python train.py --hidden_size=512 --n_experts=4 --d_expert=528 --router_score="softmax" --routed_scale=0.962 --balance_bias=false --init_std_router=0.0157 --lr_router=0.00252 --vocab_size=32000 --norm="rmsnorm" --norm_eps=1e-05 --max_grad_norm=0.5 --train_tokens=538100000 --dataset="wikipedia_en"
Below are experts of layer 3 (counted from 0) of a mixture-of-experts language model. Rows are named router (the router's row for the expert), gate (a neuron's input weights, with its number), up (a neuron's input weights, with its number) and show model dimensions 128-255. Each number is 128 + 32 x the weight over its row's rms, rounded and kept within 0 to 255. Numbers have three digits each.
Before each expert's rows: "mostly gets" lists some tokens that are sent to it at least half of the time. This comes from a sample of Wikipedia text that the model never trained on.

# expert 3
mostly gets: "ation", " station", "ity", " area", " system", " election"
router:139109105134106141131128139109147121157121141116023185124165184136187174119143133109255088117106133138119147087080155123118067110210077123106115145173138127174101104108154135125127130163142110147129126133118154139155125116124137112070061162104133135152116115184121111131087128122175077099118141121132138066159131117129088179125165130133136051102127141157170109129108146119126109152130
gate0:084129076138175081068131100131172073162146089145156130130147117133098108082166021171133096145150221103149104152128092114061154123080107072120164157143141151067109109174084162163122119130128121044143090139198088151121109153060111137174140113134152084160110128140084110098135092125101081045138188127118112172096100145170113124171117122105067161117134186167143104133138117133122129064126
up0:108141098127182083046168105129171101141107103136145141145143142115100087089155031165125087145165215123170134174147095126038140135092108052136171110150151158071119121152076186140137091125140118058127056139181101169103129152070113097176137111118138064167115159176087092104149097138098119033140186140128090131090097150188111114165141138121099142120121188173166138138130093113131133097109
gate1:102131081058146160140154090126069124122100134148144089109209161101096135153137072150179180117110108162108149129119068104143123102157126145087135150167173180093158069133149156129166095102157159102097091100139162115160138137132075090103156145112199138135119094106110145135099098120190139168143109116129107105113187121136070137137172170084074151094167115177141106114131177124160109136158
up1:146125087097113147137047178136122149134099137167137069127136150134151080090052088151162095122146161128170169090132057098134186075121120095094100134125138146111108168143070218130084094070123156114159151105162155149183144149151102110085157171083076103147116121073130145088195108147152119138141101064098139119122138103123111162122087185142131133049124093116140154143139140079127218124141
gate2:117122127118144136122085198167100081129127079098123115137134137156140102132073117145163113182146124172118107088145143145138055108105124099074105072161099183131126138081124095089148142178113125112117139119070115148097156126129084172140169106135112171088169167128097107109099075098186113093109136150139140170083121133135137121040067182081176085087116183169119125168087100134093105121087
up2:147103095093118113121123180102109081118103149067141116161089162195123080120097172123129121190138138151150081133206113101160094159177140134105108065175100108124086147082158104090157159147114052136129104141101111105126166083165110119136134109159139136113185226101134106076123151137148133139137121132137130100107116109121101152056107151125108106086119168192133185162126121131110113179112
gate3:181119099201141082168098101132165063130168137150086129183104098094158121122134149099107096086156128164129171145127107080127143084104095108099141075162181158176167141111086097183108139117194145155125152114139115135098167104105123116141174114074144113133151098138102055132108056101111094057051129098138176165116116150112098091167168153104163100146088154123156090160118142124129213081107
up3:169145128150136102113085140098156120104169074120200122120116068129144118119189129124161144171124144197127094101099094136087134138112159142151104119158118133085189174153132158102171127096134207124109172138141108145190093106175131174125136097107083167126135098144107093086125101127081123083124080172136149159061051155126110127117129159145158118096092135154134216153129106154182141085114
gate4:118188097124103130114149138090113090165113203180122156151157111142107159137110153163096141106087115158135099109187118129111117131139089112144203157091160088136165127157102134128207089182157084099105158146128143115116143108139171195150149082186182162115062117059127130175142133124192087139137139153105152123121116165126147150151101139101176152142155104144197071159191074105148158130138
up4:130107145139160161096121126117130075088174113055098129118116149109103111138163146165095132147157160140084135148114123177117193108185176135105119126096123148107072147124087139194150144117153093125129155155150137118132088151149206085121204149161134126154176135110120109056136129142091138142097159129092141109121106132072106117150133078167119148133130137139193159151142107128120160089122
gate5:199181118134159075074210140139152140155100139131106097100182131073131112134177083142113165159075131141129101114137152122126146117152165123080119137143182129133123123204081160133200106156155145092209125094128183119139131166106115148167132074120047175174158138128109157130136117109189108119099123118188164156118158097101149117145147105155130100106064155126151150112186166118135140172143
up5:101078151150143178150054061132084111178152122120145077167133109215158100104089090100131108132212072141106161164144146185109088188143144114176213149151137131102122094147122161125093179058126146177025109179177102142146128103100143123168121159185183144142147110142143104076146136156075107163117150115135120133130107144131057102158106157154181160189128120141134131126117137157194184079126
gate6:133075096087094197142143119097088117104118156161144051080115127118162115155101097071126136147141155092145091096102114201139108127098152155104193101135114136139176159134100106092175171162129214119134179124117099161174073124101124170151150088193111112082137088110138182173117147128142140112158103078142164123141177208132143164166166138117121070180161072092048085084123186130172072105126
up6:097105112192111145109167111087061118156098164136104133094093113124130149129135121110162161092087129162153167123156102105118115131128091119111164118094059127135121114107095118086162135166092174110110136172173107106201096102126206183166167114161139114107227134099096190089104157094162138148190158093210184141143140145137070148083125103126101108122092155123058155137119136126169076058124
gate7:119144130096084083095163135101138093118094171041140113143114090045100066107127183059135092114103139115120143112072110188130094122121085158132187119129120130091114125127148127100139150167181128134058077163119124105141101085112113096144086099095105108095120155151158129134121139130204116135130166122176132158130185114110080146128089152092124194131136164182102085105062115124091114086123
up7:100167105154084134193107152158123060144155132171156146074162120162123195095120165146163164136087146157154105157186111127188145101192121123119083112158116099161154173138104164200097098123128083102169172150127146146143173123098139102138119184139145109092100067129165098104151137115045160173191049090072125086114069140149127130178141132156095064111157107079166141180155105117167130129150
gate8:108130084149140147095148125171143123120112135102148100093132123147198119092131133124159096128115164150157186109058135195119115106142103115120122034080118120173111114124182131165147119131211168123140168116101173085139140144098115089150143083135185162113162108085131114179114144095124133081116139141107085122115150157122157146124102134160130173096119136138086051175095120136153044172152
up8:118095128088098103062152114118167096122102152165161102149120110130150163098186090115142139157148160107107161122140066112128096115143118137072194123112160111162082123153165110120170156132141138130093137155145160144169093136097152126140097138143113156111122101125079064147098138108134110141088140143098108113083132101218137109154165058098108191134093091052108183205181156121122103198146
gate9:101128089086127131175096137084131178174125103118150164104110119174169178076124102149080111159095141078104142083072136145109110126112155112081055153154141179138096103131130129157117125157168105116127119136048113117146073093103176136128132133129104137202151120088181168084060117172154082184185121132157145124108097124184087115108104146182128135093125085087095079111134146156107131110129
up9:114095114136086126075147078164142093146145122114114111216191140100104160106108149143164143122109095148126135118223127137128133162165161152107184186138153089159110122158150161113195111107077159167190152137186135147200124135182149159059120107168187084114153102110103165137121131169076113128211141145105137163121133144151089172101169161136136044129119186144114171206169140137169080150165
gate10:099122102209135111162091121097099073174181099108111125109124165151125148127143126092132167088127181147103158153096141125075115075114098135107171080128155107119163106142111108087125134058120110180141108156148143165150045084117147130187148067071071101156158078097194133074150165100092083167129099179128135130136143154106117183138111153109126164153154110156122121163114071068175141111105
up10:035114103152198063150113143171133106085222083083113154120159128130164146142101104117103135150156113091153135207062085082110118136131115091065083087111078134138110141145164134165076173103130085094055140126152084158134084078117137125149146140120105119113121174152155071074094065099163091100159086168133127182178144141119131138081103112177159148117131145184104130154143074156127114153157
gate11:124123041087147183140146132181098088120075100092139135119121174147131148142119091103162104130136105099121164098178116109071172139124066155137087140117159126155168123167091125151101099123091114085145123128149166137130101160088150097140157171124160202139163115128155117126126125129072113133189146122160118109128077177100064109154124096114109109150162091171155144104093056128130151163060
up11:159150196108134107040185079170157126141159127150083098149101109134039138123181130156103138135097124090122121124101175104091107163116152093156142105117176105122151117181163161109154180089107141127143128137147081150082160130142102092154114097135162111118182130169133182129173074183155127157077154119183125102126136101137177151129147126079151125087065116089138123124155135189197124102177

# expert 2
mostly gets: " been", " had", " was", " became", " made", " were"
router:121133066088099123109137127121114112136175097112167107120133087126091108128104131056071147132113104113146094000202111099109170149091087120124143148117128147105137144161166112147107115113099140127078227114135113131167132134126122138087146105062132101099137136098139070122144108137110117102122127120115130145129139115142134185138150121130115147147123122000093200120110166144192095118147
gate0:142121188154215131120146140141089162139134145117131091168132136126176164085122106138138115150159128095172135154144138111125064113089126111152125158164081145098145115119175092096115101164157083100157198105133079120112141132137146154145116103140109093158134103135119187159148140055162138105134180117155124124090149170106142106117138118193171125130196139153097130140059147137189137138109
up0:155133130156192107137164141136087144114132129166107127160159132125156170121060096139174130110163105115174115134138182123134119163112132136165181177148071117143114069122097117160071125123079103102098147114150103130148110149125124175149143095181125116175089086157118146163084159108087134083137108132106145112069176145137131076119101112136100114094172138187089182133131156068090092127063
gate1:092129151146169147177141139143075081114128140149187162062144186114116155106156193104132105114089103168097160141161174114086150095117140127147142094123154141145142180094123114132104144099136136077133105081130177103082125125065123139136174193127080180140110107132123129132161168121196106052114109135234092094128089162137108120138124140163168102151098119188084174150181124167095156106160
up1:132168053173060172129088086131108172184057090093135136149173065197149138147120112089097160131140143092115131102183082113151147065123078137076119105118132184146156070121147097112094152151098149145173131148155097155153099122186149091061165029147142096107161203146143104138143092082128070153128104112024110107197143141201121095041160130093074135166135142118154185116182098083157084157135
gate2:097095155107184120133156111173080137153083147133128152180059183157080205154122200155099130135114132135178105123130109162138138123093202068070045148153149161127055082117189112184096103171164130112096092125146092120092081131133134097130178174099114100133130116072134173120107149135083139159131160143133137066086138128129074126081126098161129084167132159154103127134101080112084121141131
up2:121109086116155158114169082093131123183189122189083158185161142143110173159096098128131140137160156138069126090105112162183066164111132098172105152130084120071122156144130104088061140132151170106163129135106110095135163139096100075092124148177130161178143120145129151094076143114165121142143065118135074185138099151078094167156120208121113122099109171136159130123174156173148132107114
gate3:161093151176154157115143172086074185137174133120136144126122108114126119117096154123148123140076131100177124094193025158128197125142125109165085127150151152136134164128114122062131130158173073158102119146104184095138091092139175125099102105092104116167142081142158092146141150160123110085154132097154192146096078082074166109094174207096133131128106116081093123102155156196155104110061
up3:151110086097068107185120171170145087065087206081115119164098117130148130134133177166193142157174118122120134143192157134115098124060090221089148102115130130115071070135096134148136092137076141078115126138105084123095170130130080159118145142115122119119152111104112078094117102161121149205088107114122099114148130103182134139150128086133104100081127140130121145140158077104117169133139
gate4:091184179153140103164127125104121110097132141088118221123119129152147173170141125198124057129122190101142156157168184128152150077122125205133065153145142146125187125153116123104144112128126150100107112085132170151085115187147078161147094119156159136090097124151126103129084158138141140088132162153151139107127043102121166150106138110066148135181130121128148092115170176133117124106118
up4:138120121121119130151147132124090136104154096132131110107154128120100080080166160106169059121105148111084098161075170132129164077129090137158118071118119159221117069123098122149107144140116130129167137101158146135146123105135042125122134163110101131188068090130103164087088153112098144148111122139145115125066114179114131135189182118122154102158109123082190110133091142112134081088172
gate5:091127097082075145104130091135190163125181122150122125121155127175161129171089128149116055133098128194138129082201139124157157103127114082086097136111103149129141105145148143121124181089080084156141115137110114154151162150073119109170110149133120166112132148132162127106112166125081079104134107122104133122096186144095149117089114121151150112160070123128128144117156128168182085178108
up5:116114106109069107092162126117172147145156106133135165162103167149171104141087128155106061114090088140129146079193158111157129116113120070074120124105050103117143077129135163109128182097117107169095126145107122180159181105096096087162110133128153135148140174163151137130103145150084081138099098107116117137072116131138139130077140110148140109172076122156104161092133139165198130216153
gate6:143114106082161134146134091080189134136138164081132120073147077144142181161122124076184165122132177124194116093121080096173123166112123092170152147125087093142208088157097130078117169097124075096128111107186109129123119176113151122150099145131122137071147109124149141149103121154088119128146148130146083155126114138176149153125201172189150141110109110191188151088083164117052150145117
up6:127127144142115145113076169204071143142124106127124129070192143158135057144139076082070183148118162101087141169212138133120124132148145170089089115125152131113037193090145099179141108174155132150121084141121150052107055103114107145100132143113160104130125169109092121128092149108124114117113131172131119075155120098122105105106085079119072153132081073125104151148141067085113100126123
gate7:130160160133121107117188099150051124180072078045169108104127187086145152136116081100073159133073150136164112042107117129170113144122146158141134138147117178124116148093182138119078131108111180175137116087126083180173102121158153113086081086118185125102112130116101182112122165144144017109146169146123134098126157112181137109156145135094172134171126094104086110129137076145143155107056
up7:169193102095157136178142070079123163125085135147134110077161143122125203176112101157148171153101190129167114084161138137188176070084126166171138160146108164130113158084112092104106145136084188129123098151127100099125117146111169122076122166099134122085132122077171121085102186186113089165142151120118140128117108113166116115142079113084147150164200124105062135141138093134041173141091
gate8:094157087062201182113167144180121129095129122111103149181103129133130121159116198121112137109091164141115168137173118123156098133095112103124131112139120081107117161157108142060125098132163165168110137132103075137149131079150129112105060130162125108130125134138151115189115168173169117120123142122118160121158065126152108157094136114120127128181155130121100121156146141117110167138119
up8:160143068117153146111150174175156148128148095139153123153106102156057088115111091163120102123117149185129135129143141144134126117140127092119107181157123133141149103208172138125152110133159152166131073112106129182101144133103151133140078147107139141129119135097154167135128129172165128126203125132152149091072099145100127144098129138104208205127123070090092148025190134132097137126121
gate9:103137110168147208179108179110137128122119171099139112116148117136069104030117089159099145136100172108199132117087125063135108189141147116174112132127111086126147160119104119126117134158105119204119118014107139123122106146109119101162155114118122154126124106195126101180043204093144161068158156104114160100123096156122095116140143138130128122090114128114103169148137162117156117140123
up9:131152119113155135074131146148117102078156174123089167113146144131080173092087170161110145072155165135105096135073091145128094146178114151144063106157150141092096122119059111098186141164155133095107117119132139114167151115056140124098162140163129081164154098150094127136111144203111118152134137153133104094130105134133090101134152099140082164096142117221145091120140056101175142116124
gate10:190159057133112098080104117091155114069171110144104147154152121183125148152146100092143137102112170085150144100126135124095145113115162169127158169158186078122141104120178113136144129144089149141121122139104155087094115156170123147122159131121152119163137156112053150113124171141165078176117121078170115143149131092148106191075174158148163055137059101126167176089143164166158136149102
up10:185143077139079113129138116135125149101160091106127144136191171185081107131135072044154203133115161070126125100093134131138135095127115134100112149156152129128139105136131134115117108100084150132145068141111133083159093131123159171086131187134122129163146094114155115126107244130087144162055121101110137187119097129111114118135122138146148177104109122064168130147096100162148128061079
gate11:118088113096132126087064129125136154162143145140133077127162121097120130129169065192148083122064157151214119094094118126194174163160118176162094072138119113069093072131119131127168172153123104125113097144103086143111127148071119153083132114176190173131186123124086119092100132179170105145099139129148158084114106157075126117100083122097161066085101132103114172095155079085151140049099
up11:101161176169125085178135086130157137062151148124108116142109108132082114147148198072126183112174127127057124152164094105093083073074124120120090137126149172180172144140124110123102064096115140118180151147136129105115100109159126118190195129128139095080081146137146130200131095125120170162158124134124121148170142081125109186149183138141098131148151113187125111092125180180116090181131

# expert 1
mostly gets: " from", "),", " with", " by", " including", " into"
router:114128140143157168124094124128232139114175126141199154133096121136193116120163135160112156217121023103089072147106122130183163112067168150131134141209123127141171161106082115148155117129155126076151062146126108109104159134133238123046116145134123151139127096083127113137229130126066110178125108101136107072142157134117093094137117122141117117147117000097114123137115113126107176170122
gate0:148133161187124143170074180177141131071134134109087132118131167063174123102107124107111118085112115141169086139192102178138148182120164107104172122175118078105112158123116148126135087054156101107143117065175124118142203152178105152147152151146084087139116126137133183112103116088126124118154163142182158134156183168180178068199157153070144124096104123135141118079086173120096130140211
up0:147133150082082100125138126083120098131172193126163088101159175076154082124109170150156088127114148107129114153108117133078124165112099152077109137126154122137128095148131139147066052177174081093110183140118179147225119181122092181183133144131132158093109126126130176142068157162131138152091150064118173143156146142128182132213154121125128093134065120132091051151104154180106115131230
gate1:114102061133156104120194109185129121141133106121108068165115132120153092112131074180103074103118138080157124127103105078083150093139147129157155159106168104077099116189063091182166161140120074140134130046145087141125037108104118157129157131144135099084120098083126159147134085130127160146075129105146144171158100130135114113079122137096142155192102138159137186130088110131124145163092
up1:056121079081159184077154086143075079077112153128124123153094169123083098159119135181154151160164090118107149128115121133137099131151157148210146094155145094113071174138137198125127092134114156167100131142137135168109080143111174122154103074134102119082110102087129153159080063127106140117173099120105100117201135146094138127135104122171133153102148094131107109151156152111115075132198
gate2:152116138067178150122119169115125155110140153093175152127055147124173141185184190131146151130167107083149150108126109164132070077146209114147140138142135088153119144118159179124103177199059164113069109145075148184136149142179155119155138154109112142169171090102107104137120114133146157061161120138156174105105110145124137167133135143144138134111180125099120143151120173132146131118144
up2:107107143209100112131156136079065172139133181175122135169162116109136094130082059201110114075127128187060114143165215133151150161076116052111100119127120166112146165161087147130165088122160151158123147100152113087135131133070103126083124142163156095116053141117135067140125139125107149133195094128098052138140130119139118083135065138161096149098083151155091091130065095097061107172144
gate3:121140142141156118103117096144159122089122152160162079166135115149166186158095140182111112175149120133188177162151142106163157124131140140130107102049175137101116102165156119107095109128131094126117151139156157149162130115105143133207102157117122114101115144100097136136169137160129139160155090163191191105138061133186085153110164097115120089100100115133118149141099084092101141103169
up3:113185158109098090090114159056082130033131091155118113121123147131175116089143119123178118102131123149161120094104111074110135117106094111115139145149154131109134038134133150136125148123167127144095138206144174139101150117153114084112083176187117150100162169142134114108143142086123162133148116187160153082151072184137148152101141132124146216135158165126088158129154150114078162142108
gate4:108174120158131095129097120161107048091167152098125154145106102155082157125091133130157088144195095079109128116101160127106082079070084088093094191090149160110108183126076123143122148121106144086150197124107120091171106155135108143174135140161162125158099140075134157104085104157114136164130139141155109150091086116181126130132107123148146135143160151185141122133133118160129099103125
up4:065145122089110144051114144101089149134180141118088145145143107162147174165108151128111081162091210134123154093134137138133095211104114085129066168143103117129103102120099182081169157080156097129112116145106119167088143124149083153110151120146132158086182149075200169098095091090117125103080104124134177142115210099046152136159096074112191154158096049164132105147148148171102085071146
gate5:118125098057106104153079120079068120144098100143043046192161130165120131159106142126105068126139090128129132129161120149130104082142134134151077110074156142161072063117040118159112127112099139114156141139142127141120135112117108139110104188044127127089085092108146100128119074085135072167122139123122122114117097057102148106122150145177141189150105150080130138127093117146168102056160
up5:150090139158157157128148156136095152094102113106210125073060124085179174150108164196083182152133149112140128149128097097128175144153088131098177180146102112224138127082119175103137087142156119113141112095150125142157072126091137177169135076164080125134093160185077152127139172168114133093099092117136114160141169162139109152126209142072132105094168057137121144096114164122080121138108
gate6:137135119116136136156132071118121112144127150100139153103111140111124177133125092142149100106086149131165134107123119101099116130122133087120152117149130132141195155110055126186117156153173077072098128125124091188129062095087119158112116128103175129102110152141136146130135105137085119187176138179088180162164179132145133090122101151125144161115102093164157102104077112060154135177179
up6:111115129079103137145132138088121072144109113123119130096081114130104110168081111179160114089045140115141166100136144099121145168157165101083160163076082127122146132137077099138154154100123057093141134124051112156113082138132195150119126136113153153114138159124151135112133081115202141155142120133119151145086132141144112101107114083085129104174126127211137149134134092121113141173198
gate7:082103107146122106107177108115136145137073104089150139149127177053096111174188185102107143138126096128104131116102123117091147143168171103118092153187148124160190115140140203130142235144142132142095112090157104167140113122137151069152119151092097109150125145131127120169145134072131194142095131087126125142147109129135132184183142128093065212109103122137174117130158084090127105132097
up7:151167113126158132129077200142155161159123136186160164170171100125117120127071050140158127104139127126077071147220137131093093180113106135111183129100101089036099113156119073127108128067102112071127155137130139111160132142121142167110115131128109120151106161131156146100148156108139107110127146196152144114138162133123079212139090096135156080135131083172079083154092121136092156204203
gate8:108082180144113122082099105168147128078086108091093086204099135125160067108174099066102118164107126064099134206168162109109184122061145149148151071115156100155145088129096140131166146106123148125113144127153140130138176139115091143153135151095106131135125177136106087079143100118119111092139125173185114102121092179145112109080127103099143169129096122107133230157088130135125117137146
up8:121101083207135116070104098149107076149169110156129089138118119117099113066147162121119117150125186107147163140092117145116145092135131088142091149122199081097107160152124142124118126147115178102101100180145116088159166081158136106174173102146068108160068150110124159134125146192139075139122104096057137101160135142114154124116125136152152134129114125136098125140128102145195086138132
gate9:069161149148179116073127090130153161161137119135081170125103135109094106089095127060111147134122163120132109090067128148152153123107146144174157118167108131173176139183134103119110138097164137199102167119137197102104197125146109121144205098148152204107124143068152132073073154174120158162113129149153127119144134091096129183099145157106134171151113193140147144185145097104093082141028
up9:082146124165158100105140104155167153116118094124135150104092092060127121095120150084134145135093207118163085092069073111161076156099211135158128136143104128127163121149164111126157165087176133119085184044086183127134071123120143125147205081127098208100122097101157112127101115176138170196142123132121093183110114053088151187129172129091120190123119145124126104147146110165085113147094
gate10:142108126170161088111084048083157097143146143130176083171137133132110112112111099130071146089154135143191093131102072097103101143094143190099113108101146113152113123099077144150138099147168091156111078127162104139137096083193079143098068179160150106116175148176091121121128208136084148034116127083108111173122120124142062093121095136140138094150100136146118115067188107101072149149148
up10:113126057090139183161149114117073172101186131146106154104089170125092119126209109097113109117130146155171170166116155112155153085154185115089144120133178212195122146115111124087125120141068112057107115147165152153087045171103182154128155055160163104133114137162206170167153133132147084170127111093157156118076132121159182103045108123155092113101147173169151139137167106124099117148130
gate11:092140100138082126166115166099089158167111153119127119160150102051119034122153053130126176150136145138147183128123086110169196111075142141137127114174135096137178043184140060136150136126105170113120095135094177130100142117191197084101161168057113156101122117073145088171104150153105138101104129145129122159132116080114153087090127079118059185121131102088094125169076107097179121145139
up11:150102172148170142133143115132058109126130124101137130113160156177130151161093112114119101168143083155111089099139115126154057096126113117131102110161146145140123203097122081105160130144156126133165109151145134153120100132068077171159135050192103084115143106110102122145116074131126112100118102161124101150129110093149149212151106143145137116158125133152178104175177179143042104132131

# expert 0
mostly gets: "---|---|---|---|", "==", " this", "In", " they", " This"
router:138140184143164074141139125150094126100053135139079111139113132120075127134103108151096118104158155148131163176146118153148075121171133116145119083000121115110069106137124135094137146084149134182129112125130117131043112128131082130255177117169128150133129145146125226121143127122106159112146132177131129169070099146120163076117079134111136155111140179197129106130162102126119162087108
gate0:093182095115079109181145132128131138111089116166180111126098158086105079172126118120126159145135158131143101085187099111101080126154128204093125089175122140145118153110069138130126093129182083133162063100139073115149149174170117150139137147145076142163109110079136154173073214147081128128102105149099166125128097121183163121128129068135125101092174117099087123105133134157106172144157
up0:128081173131125073123117078142195109111152117087118151125182079106163131151090095114143112128090136126131148139103123130160112137129152052173189110146187169132143139158186036070165146124144155096096098151155101155135159155130149108076119086178145160106128084133088112118137098121112132173099141085080109070145170154110113181109148109140143133179155147172126131147125140204158104139057
gate1:162111219086143199124152165116157112182107131142126098087150048114194109112151181168084108082161142140132103069119122055204131098114141149158100120106177094126161106122176176087150119136160109122081122111075175111090186156171109212090117127142133156144096108121104109105164137110148100137084088148137153116089128080121088093166076171116131138048131104068181105089087147163128100098174
up1:108110089136120118134140091120062195138109120162147144130159144109120155123119147116065122123176047184097139144158135200126155135117098121179153110173090105120171079143090155121157116135115133133122112106169153133147106069165130165123110148111120077107154148147139069129118114152120129171130179100131099174113167147153135145068186130111095108127140162172140175123071153137180096227122
gate2:101168172129089093135078137078151107102113153102145116055143129101115145111153158095107167065095109118119096148141158117117127110111104136076097133095145140125101176135167148131149167159085120079124059110122133075084146151168075172183116151132078135147116137108146122138140115144166067088100128165092156178158166123128126129122179157145173088175158088123107153148146144123065173204098
up2:148079164162141153094158183131122141104128126158155110235097131186204153127106118128117132149118134144063159104099107138123147125129120127124140093134135117188191093061100165116116091121162117084111138136130138172090153114088137113141148151125138111121112091110092089074102116091097137114151090086163082166107129078168124117150120139131077111096174144132137124131104104172105088086120
gate3:163129083056103131155137155194142151127131121089100177085166128112101080160121104086152153153059118167103137147048115077154128097160120139131117134076061099017148127128139119142104204081084148098131116100112141129140155145137137128147133142111092083090154145255149120129078158129143113061095124104151104152120103142143161172176125089084101132153109096131135125140136033106123139115112
up3:151103106080179095138153134138166191138145115112089106178109113111106126090126155140100066152097125119088129127140118068109139096138136136125115112128036103132108118117176153122110221163111119041087072120089137152103113217155117115131150133112154147096121035164133049105111106128160087116100143096169150120150176139128121202120127156144154096094135152083210191133134106120114140119173
gate4:140179104133086136147140136137134118186155120117152143151176108114130154141088121118105046148110127136156148152146130159149115137070076124104065108167116139132175101098144147120123069128110140168151129114123156087162133151114118075172134173182101170116138170065135173107180093115126097081140070109163107150159114159101147106143143162095122180075109089126134115152134103149137114104166
up4:107123085122119122145100148129097129147133148157124148141222131186178153159092108136155119136156057148076148149124082115174174142112102095147082116160153166170141112119185161128157093106073125098140148101159105070176105149082175085135148129179128131149101141089162177120190162150111103152076067135072104177097092137125161156155170184078111124147106143130132094126106095118100056145132
gate5:098108165125192147151119173188100128160100127129111187147129094153164132187140121109109098125173101154104172146188135129137198204117172103124114112166156130124123205140195143140112087086145071056138148124111082142155144117039075125094126083108152151127065138097137094155115162126180133170177113126091129095084113130140160110153171114111135153054125116136137159119136093093174121126142
up5:126122146141157109122108127162134132146072179105041126160160141133048077095119181096137120146154195120159109151135140146093101162109179099086138196105137139102153108137099143165147109118091193154125133116156131182134159166135114169067085143134067122098073164135110169115170113220090076126125145155096153132103154101092097213110081071166116096111110125127179135140164151112144155126152
gate6:116150173119115108138149167129123143174120113118205188154098080122145164126103050146162128105145103096104178160176095173131111133133072150124144148149132111102080116108176090151132095152123101154151128118134145138107139105106140188155122134188121099140141191177088118132118124143114106107136108122054203087077146121067073157141140138150131176108114210086148145166114145130161065123105
up6:161185118120148134096120089148151100125081141121128094096124180096204096116152132153127129125123135120172056115145133127077166160093133150150170023089152113121137052085118161124112101122160141124094095108116128103105190083156093132059205111041115130137151139140117123152148145130131120218106157145123123159135138141133186126127119150179081092125101079189126108102146123118132178125083
gate7:131145123105069114195094101127162096117108135147134084103135148123096144170148145120097133116142137124093129180146151142110133192104152144154097037177130161103128108123147108173138162096132203157156127128087141096137142169137164073083059132067138118136126119093103139102120108109186127169123153200138117126081078105152074121134144090096122105136155140130174129144078170039115065129111
up7:122141076112106109151154196115110134104112143179100109148116164142114102119159127140133143169156062133093142122125149125126057158080147106138069046137099177052122093123139074090155144155137156133081106160137081152149166153101144130103102109099145162078145128124140170140131058142168015100158213158120100116126090165175096066114057164106150113123091117097147158182126153125155174161084
gate8:109119090105102139107104149075107144120138145125141118133090151133126110144181089131125120154046137121108095055173136145126132172134106127114061140080103130126095119169128111113123166120135086116132115119174104138090152181084075131076113193178137064148160112155150120135197118136098070090196164162129094143136125091145131080181143152130104161140112121155132139104100176078062115040117
up8:168136158129129142192139075167081137133146120021114121111215070153099065178098107137141121143156133153167141114108143148099148068141176131168114124150161135147078070090132144124113143167123144066113078051220143136140163129177097111125128140079121087157131096078055182158100084104088138116086043100050083087099104110124068159065072140134160102188159125128053139120172119162110126119125
gate9:076172126153108112146113192193116132151117151132104131166133123153124123128176129109133134137118092112157133156124106098141156150112125091117113134135107083159153099092153063110133146127139118155166117142106166113152168113109146165145166119228159093156122137100172173150175130136106112107103090108179053076092086134186122164161119179151088125166143125139087134090085093167176123173123
up9:151118102151188118099135092156138126134153172088152055133101146130128111116078196101124104090123132122084118129099103144131152148081098140120112088144128134115105117111094072157098155129142089091107080157093057128039180162154159125135110110055164073075159106103156100157036155156101132149135132141115142088170087083150116156096111171069108165122133131171153147053134133167076147111169
gate10:129110091111177117153151061106119150079187137117172153176131105084124169113065192108180143153175142078200169125135133165125186108156158138073089114116107143110132131096185084120178066136138149126171161128124113156116140122117148130082112115161142040152114174112157066111113147153120097121186122110091124109111074105101165077136155132175117105131069051139138104152165113107166159121063
up10:118100108152132165124124128129110113177114095164136100144077121182105125132112118192146051109205118173069112147070186125109136112146131086092130123107134159101063099063122156159158160044089129104179161090045140086105126182087093147130154110053132136143120085152169144104115116086114138139091154160154077105124118147118132136187076124101091151097212144159080141113131170204090091163124
gate11:140076083142078105124135111144137095110103126049135095066132067149126147073136053088132122157103138133114114101091141135160157177055142159148083168163084129117101161130082116123128132078148098163159103124150135104168091122185119122144140132097090150100069204172080164155149100120170083122103133128096083079076074177203068182120036149052117155090089059118175131166082173094103171182084
up11:067131097069094100121150154140125106123122152153164133129116119164151133102156195096134102160119137148125154127081168129164127168086112148147117110170184089112078150137210110087115085126102126177145128150188057115141066145134167117188124106161129180135055143177075073109132108111166124115142088178156120129168118164130160110135127120143107121150122092098179098159062145093134129108118